config.toml
n_experts = 48
activation = "swiglu"
routed_scale = 1.0
balance_loss = 0.000522
n_head = 8
vocab_size = 23556
norm = "rmsnorm"
qk_norm = false
tie_embeddings = false
init_std_o = 0.0
init_std_up = 0.0368
lr = 0.00111
final_lr_fraction = 0.0
seq_len = 512
train_tokens = 261500000
Below are experts of layer 9 (counted from 0) of a mixture-of-experts language model. Rows are named router (the router's row for the expert), down (a neuron's output weights, with its number) and show model dimensions 0-255. Each number is 128 + 32 x the weight over its row's rms, rounded and kept within 0 to 255. Numbers have three digits each.
After each expert's rows: "raises" lists some tokens whose logits its average output raises strongly, later layers aside. This comes from a sample of Wikipedia text that the model never trained on.

# expert 46
router:115157135129077174131086088144133092108133093134134153102125142111158143115118152146134115168065094114095087125130107169159179117101178112154138109154108140144081110108103126151082156109123160173092077159153147097134093200108148158190092135108071198185093100152140105113144063088116097076145133105111080161139108137099152158109160103104129111057097167071104166140114120095112183210158154122154132093046140064115158087130105104146112123158121167124091127155135106169131211150160140181082171126093109079130130139166077116147082084164123173121162148103097090040177121126127154123090119144162134099137140122150148141132160098091140093152046136115142146100128123120166151161128175077124117115111094136108151119128052108063159105140091095162083159187094116073131119099139194
down2:114104184152065137164120166147105099056123110178165160082095084120167128048193078119166123106145115136162154126094098144121125154092083139116094188111127090053152175164173124135134139122099050097103214115135120151115193133095112125143125119125142106108133153138072109109093087112006131106151205174124109082095112107101172100144180105128131102157140067093113159166120175146119123116114159089090140135131162088164147105144151088104159119121115130106107120129071146117103145153113153141155152076078149118172211082143120116098175146159109132158155124121122106109130112159133103129126128161135155161141102119171119166136118143096132106159142089128077081134181138122132129071134125101144140163081156073159115121214121137099108153083157149104091122197118153132116189061146096
down3:173098149099136157142129093159173072122110082114156185128117122168129099141098173079174105163113093172068188126174093110195086129148123131132146101156122153180115121145053112106165104105106105205167140122193069097141119098170137125117079107122154129185144119144129093096169088134109100137228152098090143115125088161090149125138151150156195130135146131118157156117120163101211122115160159119100149148167103131135111045105092132136115116118122101093106140116114161114087154145119125114102167134171151066108155131147155167169143125105149099066155113098105145088113160115073193110133202129076123080115073118077126194182070122123112118151096151159108126139135083148110077115151046164119125139081130088093117138141065119093143106140132130167111187102151078120181121123136153
down4:103145113131099139138127107154142106198125069126095136142073126085122113135162109092169168171065114110103126129109049125132098116101147197080088121126082123113096095109177128113135149148198144109191124122084153039133115111084123125206123142130124142151147124088103167157102159112050156105118103105151132123132070139102135121092102152114117140169109194128188148092116159125108098118159100108126164115099152134137143188156096158130109149161152104134102152114129118091107166111172111139123000142083108103164096125153100100158107164131124112156162181151091115094149136069158103141134137143099134097122101159127112118109178167072180161113110068128169137152203165126188112116177135084144130088126083147100152087161065117091155114101132155152068194108180156075099155152090119
raises: " The", " It", " While", " In", " This", " A"

# expert 0
router:131164142119118180127062089118039111102144129141117157142141108116153166126136154118172134112111110121073089118122095144159179172140136123149208134140104089191061152163083095124123181097119169221109107148162147120159135127118139134103106097048126137151155138166107129099141114120101103122158161116103096131148138141110136146080140134106110096110123147079098138138094148113136158155117116151170136079114106070031163091092086098181141125143123055128102140146136099151181158114160146104083211123136091107141134083171099121088129201104124181140123140101082134047165150108119187103159146092181162200120118103125115151186102140122107092111128130121126168150139104148124166127112129068122070160055128151113162083082102119086135113172103138128185187177159065120146092140120158
down0:129113090118124165132089158135148118163123127102108136108125165124141149125095139060136136127164129158129084146137167085124178133128103096110144176127079111165126137113105104101156134116137052208171121129112192078099142136108133148141145155102109103128060164130075119148111070080148127110147167148137073096129114121115120133053157097167101116167123166148087124074122132185075129130192137091130153139090095138176110130117185099154136236100133103142093116060114154121189153112097154112156140058068103157124159123099140161089168133162144150091050056116200118098114101128108151171100181089108148146105102128051167113161116181170110096131157143142166088103142083138109183115129153168112130125104145111134125122147128172122050137125116097121135142115190106132149160191197063
down1:175092111129099143123131089102163156151108147143142160112084104167149128158073148163131138130130159124152164135081135129126120106094116160122087069103096198157127075117103156126136189146125092063170146120148066166153092113137132178177085159097127147155123117139121155131102153131134147116115127155123214129169104124141124160213139136109183083099123096061158163184102055098171093150117131129133141073147102101124087221139109131107164130117126179155189146074091151184101165124170140141165072164081088180111124166083116114096064152154114123095121091134174101114140086216132062101210142152158104146152129133126157098104076181145188153139135140101160123167089121148088137123125137079127101153125138115129070168115142107104116166123164143063092136148130099149123106189134148
down2:100092163100055132150126118125116116151125125124066168139067118114118145125184199136129124172153144126078105086173109120125134128139181122194120111105102080062140119158125032115105139136147134122158163142118202103077149109186117083112123104123191164166153179087171119081076111139158135174097164088106081146090130085136080143104127122182068157127107127213113171166137086143066208139154156149181136119106139126102128116153130100119129122131169153225109090063117088097178135074162105121141100070125134123173194110139116109122091149126137130135122122104119151137104170134166094120173099157150091115131108133114093161107165175123105164151139117112116105106172158127145085095154123140099097152146111105103184078080157112090126066112152100071148176155119095135157090103159112
raises: "o.", "is.", "is,", "e.", "o and", "o,"

# expert 2
router:117140168107132188151118119076140117129095122123125137136158116121131166113146175161161112116077112108099114129143136105114152149120133092139171131181150113133157146102106145086119144100104133211109080137158148109105123168139108192141103114077118130167132180159143080115125084058191111106160186156102076210161111168143137166132115090102115172084112175024126164108158095090118170180143167124154095093123130144097181109125108139115129164219139152140161084157141115145157152122129126079085210100151174135124106145123060139144080134130138123122149129103105096058176182000098179132111148119191122163124149089145167155147123135124161153139092112146168114128115124132127163124148152078120133137163125091099133116128068099095112056139108089167119174164138128098191127102123176
down2:138162084137101151149131121107169151097135179089135117141136132049135056149091154156176136073100201083146097121115093133102118146166121007159119063119124089170147090120157153108124142147095126112166123191105097120131143160180104135147133132058142121126138157073122142148156134095066104147122136135122177155141161169096095158085106128104076137120125101159118124140063136131137111142153140111156159069121146095188111121178191142074170110068101165112133178190089102146131159213128099104081161065139118125118107123137159153149133103151166158125115141122180142192180156161191137137101172116168114141086148160145100130087180129137116179180162090113115114116087153131153145126150100170093130079113148101143046101121110133125135106126125092077112117133122180156120197067131114
down3:083114132173150071138111160169125141113068177121117116133111153107049115152149117144151173154142114121096095159164156096094172032132154098153141103098147113122100206155122108149125150127051190037085115159124110174144105152120134119142135119084049164124142091138197124147193085180164098150139083152141155160146131160131111169121124129096167137093106072148099147093150066162122175148155149075128124152090092120139106111155093044128138121076138104090111077166125073121081102095152134123117024139146101123171093108180119101133117088119122130088197168094067116150119144171151145186105097110162133091096110097165109084147137088120105129128116169061108183154142103128077130101141127152105104137140146192134094154100125142146142103119097142118115109161137132109101136172144127
down4:168079126148168155115108140151113114143067063112094209177180110171130183141139155109146122142103115101074139083109144177094133064159131124141133199161152072162162206134078134121152133035111107116112164168130121125129135090185082078090098101124068147156110119146146107191133137114176079186163146155105141136145099080139156105129133166082136156127089142125155104172181155097185100164163107113131127099133187108130106078104098171162144110123176069108118064116133117130157137119140118158209133126165117141185112147120113116081153189088107148108130132168127183125097114116160098090111152126103085152178102096137142130134093136120063119089159151121106114141131098137153182143120184132086115158077100130116111131117143088162160128110125167128108208148116146108129022138115136
raises: " studied", " taught", " attended", " composed"

# expert 4
router:116156130148143174174121091102083137057083154178158078142168136179124144171128113182115127094081102142135182073118106171142175130146156128126115151128109158101125075115107179118112120138096121185130076185141150134105154164140113187114108160113086167119159140141145112106117092072155065110114128197107076161092134148128178155108146124120153111068145207095127181082155096063160121108133130132152088089109093139030190100082081155143125147154134153148100172153152094172096153112110156151121194126138124099114087141155113141133073136152117125127168165071111114072240120057151142132119110141173152125091145123148150118159156129127127147124111159137149147170129140137147135176104113132115090162120095157099143110114080072094117097148109093146076162147116138104193130068157204
down0:124163147143181151174158124116124145081158186168145080149083180095135141137078072165133107195137187075107106184157150090185125146093182118173046144095165119208117153168158123172101132144150175110068117137157155154085162135095115146160098146129146090152174124107121097144129128131131089162076163147113139120095147127071121127161115144123117160072081174136078145130151123089114145099128164152096158065132122140095093146163116075117098174132063070121137132049178111110086143153126119114140121156188147191156154108082100114142116139151127131066111134103128152115140121162109099169089140143078111158084127127038162183106094157168167132098082165125162065087092148124150135121151090131147082135106130121118123148159127071123208110188140107139162147122130152118144182127108147
down1:186077155162119127108145176155119101072130131135131171152161151137087107082200133124109131182188133117130102101135095159136174080170124092102116150117120122114128094117127092137122168161110067118104125143135100158139113148146138094185102156156108108161112200109118119123099167126139106075115156181167084200145175101078135181077136106059101159126134127129129122094116144138124113161126153114132114132110173140136152169114139162109060136120132181095150099129117077092121153130107119200129156108060099107151073159175158132137117090160090151159119104123189117169146157094116102131163118135140107104140133147170068080100191049098143142094191156118036064129130152089196100061161116137145125127165204170135111113173123085142127204105143135177122048150140091147151147142133117
down2:186182120113138167165096098202081175116084103104144148067168172116105113102083158107183129128122169132200130102208170175124150143128086158116137120156176118145122126119065132152100113144167217165116081124084102138081149156119126148133171117146124155087113139117141084109106095132166095147111135086108131108085143107125171157079104081162114145110110138124139169086131156112082112120156115081163155121164149168127108065133124083086141117088078100133104120082158126119064092132144128104127124133082099110171152143151130124162064109139103215192115136104187150083123105098156178143079115138083053103124111117052154142154115104136119204112097061125120104114132179085133124149150174138107095135161094058106088143144155121141113147080137120147179110107117155066158170107092129
raises: "1", "5", "2", "7", "port", "form"

# expert 10
router:126160120105075205127116086149135138117115123110097166117127069171152144114114153160147093154079139138112161094084159142201134140110134072150161160123124094141111091157155139110084135104119112248133143173152128109121125183162104134110136119117105148120128174169141102089116060076149073115154195100102100177112055149061114129114209124122096105108119171071156146139126118081093148186139126162146138092093131118138145087113099130151143131204134091154119098148184073158149188136126119148110189108130137100138078112131084138143107083174123179125086108133155094038180154076109172183104184094180148142114196113098165159116154107102137152144112131097151140094159172151150131107096184112147101130115148095121120077123083125116128124137119104131122173155111103092178140104201145
down1:106102175176112152118163156188129083148142124117153140088088157157102146167119101099134101100138065120157147204165085178118064120171104132133138194053171189198159084166112178128154126146141113200103114143111102108126145120167169106066150137149148132113169162095182092117121153163101138133087144141125079108159133110153122119173097132136165079100152158090155131190128055120154112133150112154122140165093110138184106140118095067104136135151130145106128155118091118062152145093144141101106095167121155129168084115053122208065132153166112104063149146131150097043078166117089084132129115166133136122132104125105171166145141188159155147150165113124139086031140147173140089127158147151094141090094087150153147107153141130137106136159079164159142133172117104166159155135119097
down2:125121110091123123180137085089157111136147118134155128061149123070153141136115095162168124132156134199113121115150147098097133172139098162026156152099142118148132086142070095124121128213124148125134092109086104130178073083045117120138123172129132177161124113113150092124133123152124128104095092163119106170174144092150215151174106100141156142158083109183128067120134192123132105088144146152140102174159122090010110140127115105093147172158140124096134164054136112153154141085132142139195236132143110108097169149139080171162056112139075083139128133118064150127112199132157153101134146098132107161133133113137097152117096126138130079105116131107173113111109065121174107177103136078173090164088119088128163146138125104108090093111137116113103104131127145087172149141093136
down3:128188119068172052122065095116081090129110108165158135095190149117174125133098114125160095101175138115090143080146117081119176140082151130103123105124084123164197116089147125149113154149115147127049081104091119120152199130051128138120167120124172147131109076115110156204110166172096109150098123111113128131140122150148121181105114221168144132143110104118149101084110151105086113091159066164098107154105163109110075133079130051123119116078077184112136096096144095115105063074158125143180121135120117097120139139134177104156166135069079107142076151092142157156103090138103142113132089101131124118169119126134069137118117129165121114122106113163151032156097115134158183130076134129142095157147132146079148137152153151170118146069135142165211125153143181094127164168154139
raises: "o", "u", "at", "ens"

# expert 23
router:161149166118131161132072098133079113131120106137097150150125105135126119113146152130144136113109104120085105128170071148179194130100128103166175150119098092105095137139093148085125141091099129242060158141119154161147117130163117130127123138130134136172156134147129076087144105079092112085150148107116066151139120132101142144127182148120034132116094164107107195125081104165129154130118164167147089078103083093031194083097132121147121106130095145134110081149144118151181123093164153133078222105127108064138083133130124130111146117147143124103152138075073086059155152096099143187131142121221170170092133152096156133181141155124106111135130154134138150171102078149153161128102131082136092164090092195126154092086112125048115105168106139128128153142165087067174119125124115
down0:110144205165108129158130080129133054128112089136090157133134194138168109161120111180132133140139186162104165109124148159073113125181154103090125140133115122132132121091082109100112109127151112154165092039135071121154163087102165156130134171190128157141108111064214073121140089128110125108093112085122112192106136140212163158131099135131075069143083114226123116117135143162065124109118122112106188131169127135155113153110114104109176176166088099102111141038092120099180132170153123107137104154115140177107119154148116096073150086126101140120129139174142167146107192108106106086120122088174146123122107123135149138169149093125084126099097137088074164091100108110130109143161111153126118150052148092150142110047141164167127127181183182118134138089130156147140075115164130
down1:188102163170127152146147157114122103177090200132155084155138120111122157141117055095168066134154118124129102112135060155125149120193120122127133077122108134158072081137135116119110124134131088126133099141125111103117138155138143114166152106132089148089153089134140140173123188184238195122136104143139114118150174135118132116088116048168186146124119114176135141131095149145131100135166118058062134153124128124097099094108190095095081152055114118087093173154125128147087102132118091149140202104093154090143168056130154126149167091125113121115145115148141094180082137157109157172134079126091102068146110225111131153122152114103090105078108146109086163128131206074130161210136117165102143145132139119066153109146128104154115142136123108147176074094086146122085151108080116
down2:131141153146163088148107080124189142140144075128151174114128162122143119123098128076129179119121124119094172155105100171122069091101133100158115110160135168099147123098118124089116101128075148136142063138176194188141098113108110131089114100132100034128097090146169163083132085072074157139134143146071154145123128143142090089139193171091163131083152074125128100117120080064082143137157099149055104211143134141132154072133122112135116108137141132099101114110133081087129168161128092107112095158120116083158135137147121126082144083151109184060194068161125162067148110176124145162098141159123138117140120139128119219073150093155116112105101149100196139146126118137113125096105128061128143134110170084104090127071121145104125118121145094159156117137085130112158122061207211
raises: "ism.", ", New York", "- Died:", "itter"

# expert 1
router:121120150068106138150123104109149096125145125115140119096100150194106137139178147123155096108120099121100107114087185182171102154075169108149149117149093137165110085170160151122108114093105104224098093138144160130153108161102100153188088108095109168100157154121138095096139079051194058074144168132092097147148127158130129161119160126108116136074116173068112156137127077108112191123089126165161101114100121103134157082132145117131144170200114142131112073161182089148129136130138148120120215130112096099123074118158122155146112127147148133118135113123097138002164123083118128186154139138175150149117140130091183151193083088115118138102099176107141130132130109115118150129097146100135100113094140140057115044137076127109103106144095129173154190159104072110177093092185171
down0:109083125146109133107157059103175142143117142084111090174105152131065154090113156153127139105092139088119118181141116133106115103141143150099116124131107119153114092084125099135127195112092113104087179121102121116081148176192120112105229076170137115140138120160139106123127134080169151111062207102108179111094175128159211094138130168146108158115112148085140144132105116104100160156100139137102121146144199162196141110118137175049115193116121117121095163157103048145189191127154080105094017096118108145136105161165106156136084151154100099098174124116169066195153129087158146124140113097104089090096140120174113110183159155137101110141151106104128133135067137114147127126102089097125177120147108105162142087119106081117191124110071127107122120089140145126132129190145104
down1:150126127157120128169077147190142097138143108166138153128142098139068144099164158172094121112128147064109143148171124157101053126112120125157083106077108142125110108101107127139134152141134140184104124078135094164132111086104079090137148058131104096117150139149121054067174142117129079131118132150135150096104123134121143108093163204176104151157032137166129103163183180110067094086175090135184085177124106130201109113112098123108111156142074140136114152106096156114069105140111187068088103158115175101096180091121157149112111110140115080104166104132165146070120135090078153111117151116040122134097096165152127135135155204162111166156143139176113079120111153175118119102072171146130096084096093080116115155158134175145118160159145174187139185133140122103105184104109117
down2:089177156147140164085086112084085118147098183137111100099095129101140165119183189180136153092153095133123109138155154136142171202152112090104154084151150126153106146128133087123116163128115123087199117168072145104170136134113134160142102113132121139104075179157079126171111082124141096124117114070216121058078145111120132153124118091112172129135133141152148128112091104162148178168107163109131155119159119114183166174158078078076059057143120139181159153122182097130165142124111106101162129117084131158121110119142122105137124183040156115117155166119078121096118119147101097074082214179095119117135143138124069079105143128131062061095130132091159134143158094117213135095097179156126111139181160130108119099135140091141082150091133144115105107123062130112139135111156194
raises: "if", "f", "ed"

# expert 21
router:126146155092101173147136133124119112073118116134133101119156110167170122120174182164149162084129110098139165106121099191166146128132136097162169145091115130118112101111056134109061173063115163213061076145203166113093127168131104148153120121104115144139145125166136132144147087056143092136165194139118116154078102164127126166094151135144102074154127183071136178126108076145139140133104159111120126071046099126083135103121112130181130124172115092126153139114159079160097120139137111220046237086128097113100093137121102132101121145146112184171090143085110115086154086062149162179146112114179149126116126105150175137153117107129122154134101150090154168174067099150170127142143180101163064139100139130153143112140103113113123125118124143143122151138102095093146130101209156
down0:144130102120140151109140090119188139178146105131114128096140167098146135109096182067129128088143130095205152109171103084162122086188087090097050150109142191100175080118097174081138169099176142136086151081135127141115145127103150162135108139104163187094148116110156154154081087147134176174119145206056123108131156153153107150154154134160137096153154066190132105130127168149130099085121106108188142138133110125095095094177093120141103153124131125107147145130196056130113087166136134157103198171118098170158114151130110097172136160071088142137166093106134093130149131133128054166130099104037115110189143097119135135122170168147156127131134126109093155119109149104179190130131118118119183095106129171108091197152155195151084133103139115121110154074088212113136128136147141
down1:106139147075130121072097109146157105148110133099106043133118162143172121140134077127152134094128191082165131151132169142123089111185141145137206143108144104109140149106091096147130139113060115084131104073157166149100131136161180128113133142176168096122114074145095146159159125147152115125145178101132164117100196161160137126114120143145124129231168148152129115155137109100143123103129145086076168050094151143164112093154160140193117071113138138173141115114079121139097092090128082140081103031157163144117128160095121085068098137079072141177105180108108093201120159144128159083115122157137193129133113102149122160111111127106130116159147126111182114139088131135241108059106109204138150193122144096176092082159125102103125116102157132122105153155164152128153109128146171
down2:181232083076177158113111197160095125145160143142223129068102129127121123105172157123136163154124144131136106090143117122152143171141136189183117085190162091136167137171182114107078118114114105186152108161109105122144126115191118188115125136087153170154085144107103072138110151111089123158103114089108149112187074142034120139102116114168115133188175150160139111134083109119073160087147081113111149103042156097113140139111131070141129105149096142110134116116099146163111130121117080147049149122132185180117097148124161147125101106144125117153156135098072120172123097121109185110088122169169143156083112093130060093066089150108122155148146080179100124143142069121151128126111145132135081103067083124134154185111121119129106143131142145125119146118175127118095136065081126
raises: ".", "\n\n", "\n", ",", " |", " and"

# expert 32
router:127131089121068181086094145118095101125079142102146173127155119148130169090151148165105085146080102106119149190152162145153168124152167117150137129136139117175113168131087158085077133113111110195131084162125186155118126141147178129117097181069107166116115101141163070116171111101128129129110162102081100138130125155113155125112165175077147101098137164099111164120124102113150164142141138128121086092119137140052122062104117141179083152140112117165125128170153098154151159137153179216116241100142125085120141104118088102124129108141157109142123168111120073050160119128131175138125130122185167187093145122122192113144115105079094107183097147111175106117114120171179102103080161115183104138130095168118126141065111074063133106211180076167093200144115114138159109133150149
down1:056083187128081171158164124118148113149082147071140078104145109154106152195138085101161137119101106194143141116126124070143162142171133132138152080137134147146094157167086119134110079074141095116097138137100214165128118100136124125115130093122107161098175145150122144118151077101140149159142102097140134133162123127141133122116071122155131117154103137141121105167153113166177133091162156134153160124104147203131160150184183079103156094129187151124087092104147123171126098075085155125179114102155170115172111103155124170111090071123126113141130137111121137108130085255126090078112112140122123130115154163176120122092225117144156120143098194179104118106078152124140126131144086103132169126091073115177119089047084126117106085156094128139110179103089172129125171202174176
down2:114124159111094163156147133145075191182128081153185118161162108191095091180105116101116110161130103092126163137102150127131132122104166083105119170067095143123161092139096173151105138091105079212156102101088072143136124171075130138100156150163115140159132130165104123135159090093151113179135122147170091139156107145145103152138123121123107103166133098097110154097157128142103111093164090114149128120111088166049110169040133098126112140176104169155130123108172152123121134121190097164113246127121173202128125166143154196070131139156054184141108153124133127156112140000126104095159164174083132105131121124148120082112181125096121160133104136204084145145105137169140127123106120132192126131179146084138152124129111091156096138152131133122165136116146111158114112118087128
down3:112105136093126126086157127134125144102130121109149123135121147127131129102144146160137078124149103139124139123116135129114122160196155116158093136116132115128120127111122087173105116141150097041135097126148126151119132094115107123105099112127150129152115076143162126180106111159184141114106147097111092100143123124103113107158105169165131123200140142145131111123127139131210128120117153141135139117197152153253138102237108168174132093069110146111108143158094107155084117129154082129109000119113126144131172133143130106109090144124144082113133135160141072157165098255121148086149082116124160136178072165115129106074107133112133126178144130128150117138124139161165103100171195152100127139090098118129121157144105132137108096155131082175131149111086111119148138144118162
raises: "\n", "\n\n", "-", " C", "\"", " The"

# expert 44
router:126140153116150145219132108136127127100118081148112155159117137139188138152137161138156166133099126128116156167149072129136171149085131118128147139142160134166083181112080135150090195124099160180113070172144183128132124163086150171127118124128157135141149134128127106092107058104148102132131112162066092152102169161117143173114149105106143135096114175092120155104138067055148193166121141160113047105079108099035198110114114168176140140191108175115138096160161104151159151161120144117111241054124175103145117116145124117097088105147150131131162113142111145034208158133116168133123144119178113142129114120177174099152140100067168133143116108152173127150103101145138176153132130093081099110102150116123113141126053118106148077155106116132110131143150091076155122104180184
down3:136138173075141069137160145159139083090157103147118081115148158112186100148087123102169123156096126109137159118119141094106063149151106152159119124102197159131123116164127161106081085076085130111141177182134087143080088099120138114083152122126168107177175089084083166056107115123041058135115163113096144149153131130145119087126175150079128111139165130108088151071074092127202214109089163153089120139101139118072141114127120084134167084108091112154114167113139092098138119138134100073111102153106132116125138085136096115074119146080171173156131149109099085090137135155102111187194230124121130146124110119128127090170103137071094149133131122133137118159114126122166118133085139107121086157104148207100143114149166137106164118080128134136092160122068092066180082176128095
down4:179111144103071140092174136189134120131140134163096138095141098121076174144158076134114059118125141133171155176092107166102167134120136139114155072119105112156131115149156189109116109126103163118141110155146109063101119132162118167213136119071109153076149169175140105162093131192221123084181119129165081121080157179116166123110159161203152131169083176196118142127130097131125129097160077135114131159167157159130113178073184103127117140059112151168091187058150126088140125096147161143129165119152145115110159103115149156163142155136068097132090139147178170173134111121162157129107142103090138140106096155152188165101091133168147155163130075131140141127181158101152115165121129197131227181133145126101099140138131141140105118108134133152162175158172183128113164108167127
down5:133091102164159150140150102120041059166140170128133072134114162187103135099112102113136108120193110056151111095144133140104146118167193118131112128116167150131127098086115089151116083114139114158129120157152184102148168155133159106190100132153124139134091106098117167151097167110151175146127101136145128181152153095103161101082119119205065118106093074123180139166110118148142114164088146168120163035134131124102123147145063119152172129168093173174189118130138128143152139135101147173115113111108117098145080145115153091101147114143151159152125220110093087124128171103111068125055169134130155150140175081100169128172097113162157085175114102147098146053129086078123112131108151104122062110156113146183181147160129153211134074124130181168166127088106114084164131091110130
raises: " study", " years later", " such as the"

# expert 9
router:075130095079155158157123105147129100067089145197085131156143111142185155177157094168152131136128126101128166153151082146149198134125181088143134127157121134152091100094104140124166114147143141199109076146159152134146100166088154178125121149136123125121112133137151158084148102087165098128128107156096092116089106165118130172135161132088162071091081179097148155108113092053104166152147150172127089123092122097031196061098126136184112133201085180158064121110165123133138151162162133157064226120135120074106127124094089135112103105170140152099142115132129146051182126083109152133100133138175126123085135110148177119146125109084146138135136146130180150125124135168126164178140104106134056114089107121113144126129071106056101105176106088164119163160150107082152103124178144
down0:139097099150152217129104137088132114087131122094124161168127095171115104171121056149143169139139115140166141138112168113110048159159141095085142167116094127178115102110170105076138033122119095167148123054133120142065103103121099120115119165168049120161073177074162108159116149122229171095142097183161178182124167113115178131136119083151185076128147115102150108159110066108055132087121150128130136155108108180104018156103097152054111163168102131131099123148102189142107127126106128152124124121100131137056126119118077149165097128174122137076130152118126102106109158137126162075124163090084115078107108135153110095131086096115110111096134114152078129097154121178111127142110138154135139099127102124148174096095100135097158122122072138117147182141104140100155153103156124
down1:242151098129112096197158091112115153157113132098060107153086167148168132152062139154133063171125162206164147215199105130126115097127156085173180140148134169101104141146131132141159159054128158130115089160132127151163112151101153161110118064112127129108084085182137136091169096142162117071106149092136091133120166174146140121079149160162170113112157211072104187150123081119120152147166116156111098157100157121109108171116160142133109163160189185123135139140114130129119129092079114097153153168163136088112133127108113161129139112147091122104112088175129147173092132084093100120146137124156090157113147195159126091183132139185110156122099138119098191167112114138114142117151091163123141114053113153120109159113170141173096158192141132164186166160102096158138153146131160
down2:161118110100118156152187105130087159228108083121096165213095127158106129127112195196112123139133097148165199133138058115153103199128120099114145159152148149154149136088118135099119090119088151088114084107181119141124150131108176127176125098150124151099136101073162163092148085095125142068100088064080137098161164127176146103107164126092142160129141154128121132062134166150099140100105188106119126114112085152098170168144172144098132160133102126119110053135169120191069121138147163167107161061154089174116117155166113162096122112131096105168110119150146104165094114096121133067078118123084176153154156167193120167190149139103122143107160075171143143098143139179119100112149159160113094113149133111080131122178144151153087145133136082126083142158182075138068160129117075
raises: "s'", "i's", "u."

# expert 11
router:123110170115109199161142092137096076095091109153139130125153117162156133117187120136163149159096095123142141107132118153177206140066141124157121149139172135128106120149131196078117170093085154223118065148153164113110092158200147164152112109089083153152173178109116110094141107135173123149163120153092092139171102158114160146095144172098121135129127138119130193104110167080155179143122128137150104151090147136095201089098081117177081142187068089131085086120178092116126093125167120132090202083119119088148118119164115156139126098172089151134121157083092066106117104050152135148129178155184206127105156122125130107128138089120070135131107117077176120198152127156123144215174126113123072125145097116088132107082093146080134134099092103137139146156096147119143095142153126
down0:165103183066171161141160113120133142151149053107152058144105119137130101134115108114171137117107124152176131165156138107097105185145199165154096128130211156180140117147138160199146121138156093161176082127189164076108165124113153156146145158096125096190086128119041132178178133126167087130146157160076119154110084203119093145103114129173118126089097102147128148154110117176115071169144146137128098157108083124125088188152114071152138098121149110116109179169099177123105115154160119060127158083137133124151185133108069161142127109134159114090163160123121110083078084207100151158153159164111119171103151135095105129125107110127176091067091103141101132127059112162113101093143152102102085142145148108108090149139125086128087181203133081151130132158111150116102148117178092
down1:174118107104166127159124110154108130165140095123120135156157186137130118127116040140174071113076077141095109106152124106087156128145076154120126111080108132075080089154166139150141168141129115097109117138159074081120129103139085135140112101117134117146092107075201105163195095151124159194148079057087085138150148109142114175130097116116117070062150174122120126055128123111123166181137171153140107136157101100124124138148111144150140168120119132070088139164185126163180084086117136103165069094091178172124192135106089137158117170121092186148156157118105220161077143144130127153182104155126154140171114093102113119128137092123166074169135124079171111147128095142144110107119050187155136097142137084086173136102055105083136106164109122116088135176151162072122095091129114
down2:193132118121141071133117116138113154100125113126140146122109126083216141145068134125129112106091135186102169084169135172118170084128139140131117130059096134164131186127076102134088182145139128166125098134172145153114125154169165113167141096182119166134115168138105176138144139107118088131130126127110131127170124068163096189160081105179128106192181135096123071159122087138157059148125147123166107129110149134125161099121114108164174124154101119091108150124145122071070142132141132123154076217146136114154090155122151122155164061059141080152136091161138202081105160081101171116110095150183141099130092032090127123120125168113075140159158145115109147160096205172114112143133144194114162108161094150200097127109134106164095088175107147148153147132108097120187164134110193
raises: "'s", ",", "om", "-"

# expert 3
router:078146174162118156181119086148141115063107107173114129128106164159160136133153114152155159114104102124095097131134076134172191097143176098132136118146123105137080133128081195146122156112132154185098060138127161146130094154124110173159135144118112141137123129141183091119155111072148085109141134138072079137127095134148128203105145115135115113112080153096154116111147143111147184124144104167156070095147087116050134064128106154205128188175099144084122140133168099170152114153129112162090255144131136130126117096128096179143127111145145158129107139157140149039146075123102152129096108137196188144164137136105168158186143129105133171152115162120122108112075120142125137189128121095174050140117075144124125114087094113089103118181112075171131183118106112083167065094178139
down0:120101130166132110117175105090115108093103140118109120156160116120138089150151173159157111079177073122133101132173167147108138082124109122097105071086153093145095121127072032162129178136123125147118120117145113129153128118129119188083126075154103148115121106173104082172119161163134151108081156140177150108181130128072168142082107124122135163052142112175151139162136076142175081154143124136116082115162177141086092078150134067150172082134082131159155148065161140086176144156104074133142120087109116113141114146153171178162125153119143124178152164186102141189146117090076134115136148152193167102167092100153109076138138106082163087124100165143131125094119131143107241126143092140187122086192132163118089134176127035165119105108125158083141106130152150135137107137106053
down1:097122233120151107100106110114106085105118101196169158148127164138134160151144084076129112143125140082113123189191144111169157065107120172177083090120078118107088091093128129163140162149130155072153122138135151074129097135094180090143106095146119163072157156159088146145059087128192135110182030100186154109118121145113097120115098099107125117106096108167148111058112152151104106090115100159138139108132152132160162107102170108122105144076105184116127135131165147122135069129093084124125081105173054078108120131142112151174123120110136143097135133104076144177100090189072159145092076130134074139092075100172161088104130113072187175063121143155129122155142146157108109164132058110094147161134123198124115143075149142135126142136090136131151102109105119178147086134108145
down2:119088104097141109123067155095113121091121123191101146129131131128141163104172061130131185152127138129129139104187073126107162091193152132130095112150126098105101187099088058124157073199114195107110127100087093102129091098052159086098199128185166142102132103129152093129125151125161116147153089099183115111076141140129153142106121103137141065128150158109093160061132109165158174134131061128151144107124136204111102134122153163125161136135140156104175202130105161082193144132182105164140082119167131064114110136081152129122103127115124181078112132116102153153098120108114129148114166106098148137088101102153150117101108072103144157069126085136111116115155096085144185149092093131140102147080154166175174106043109138185078131172135124138066074165131156127123118181153091
raises: "5", "2", "4", "3", "45", "ively"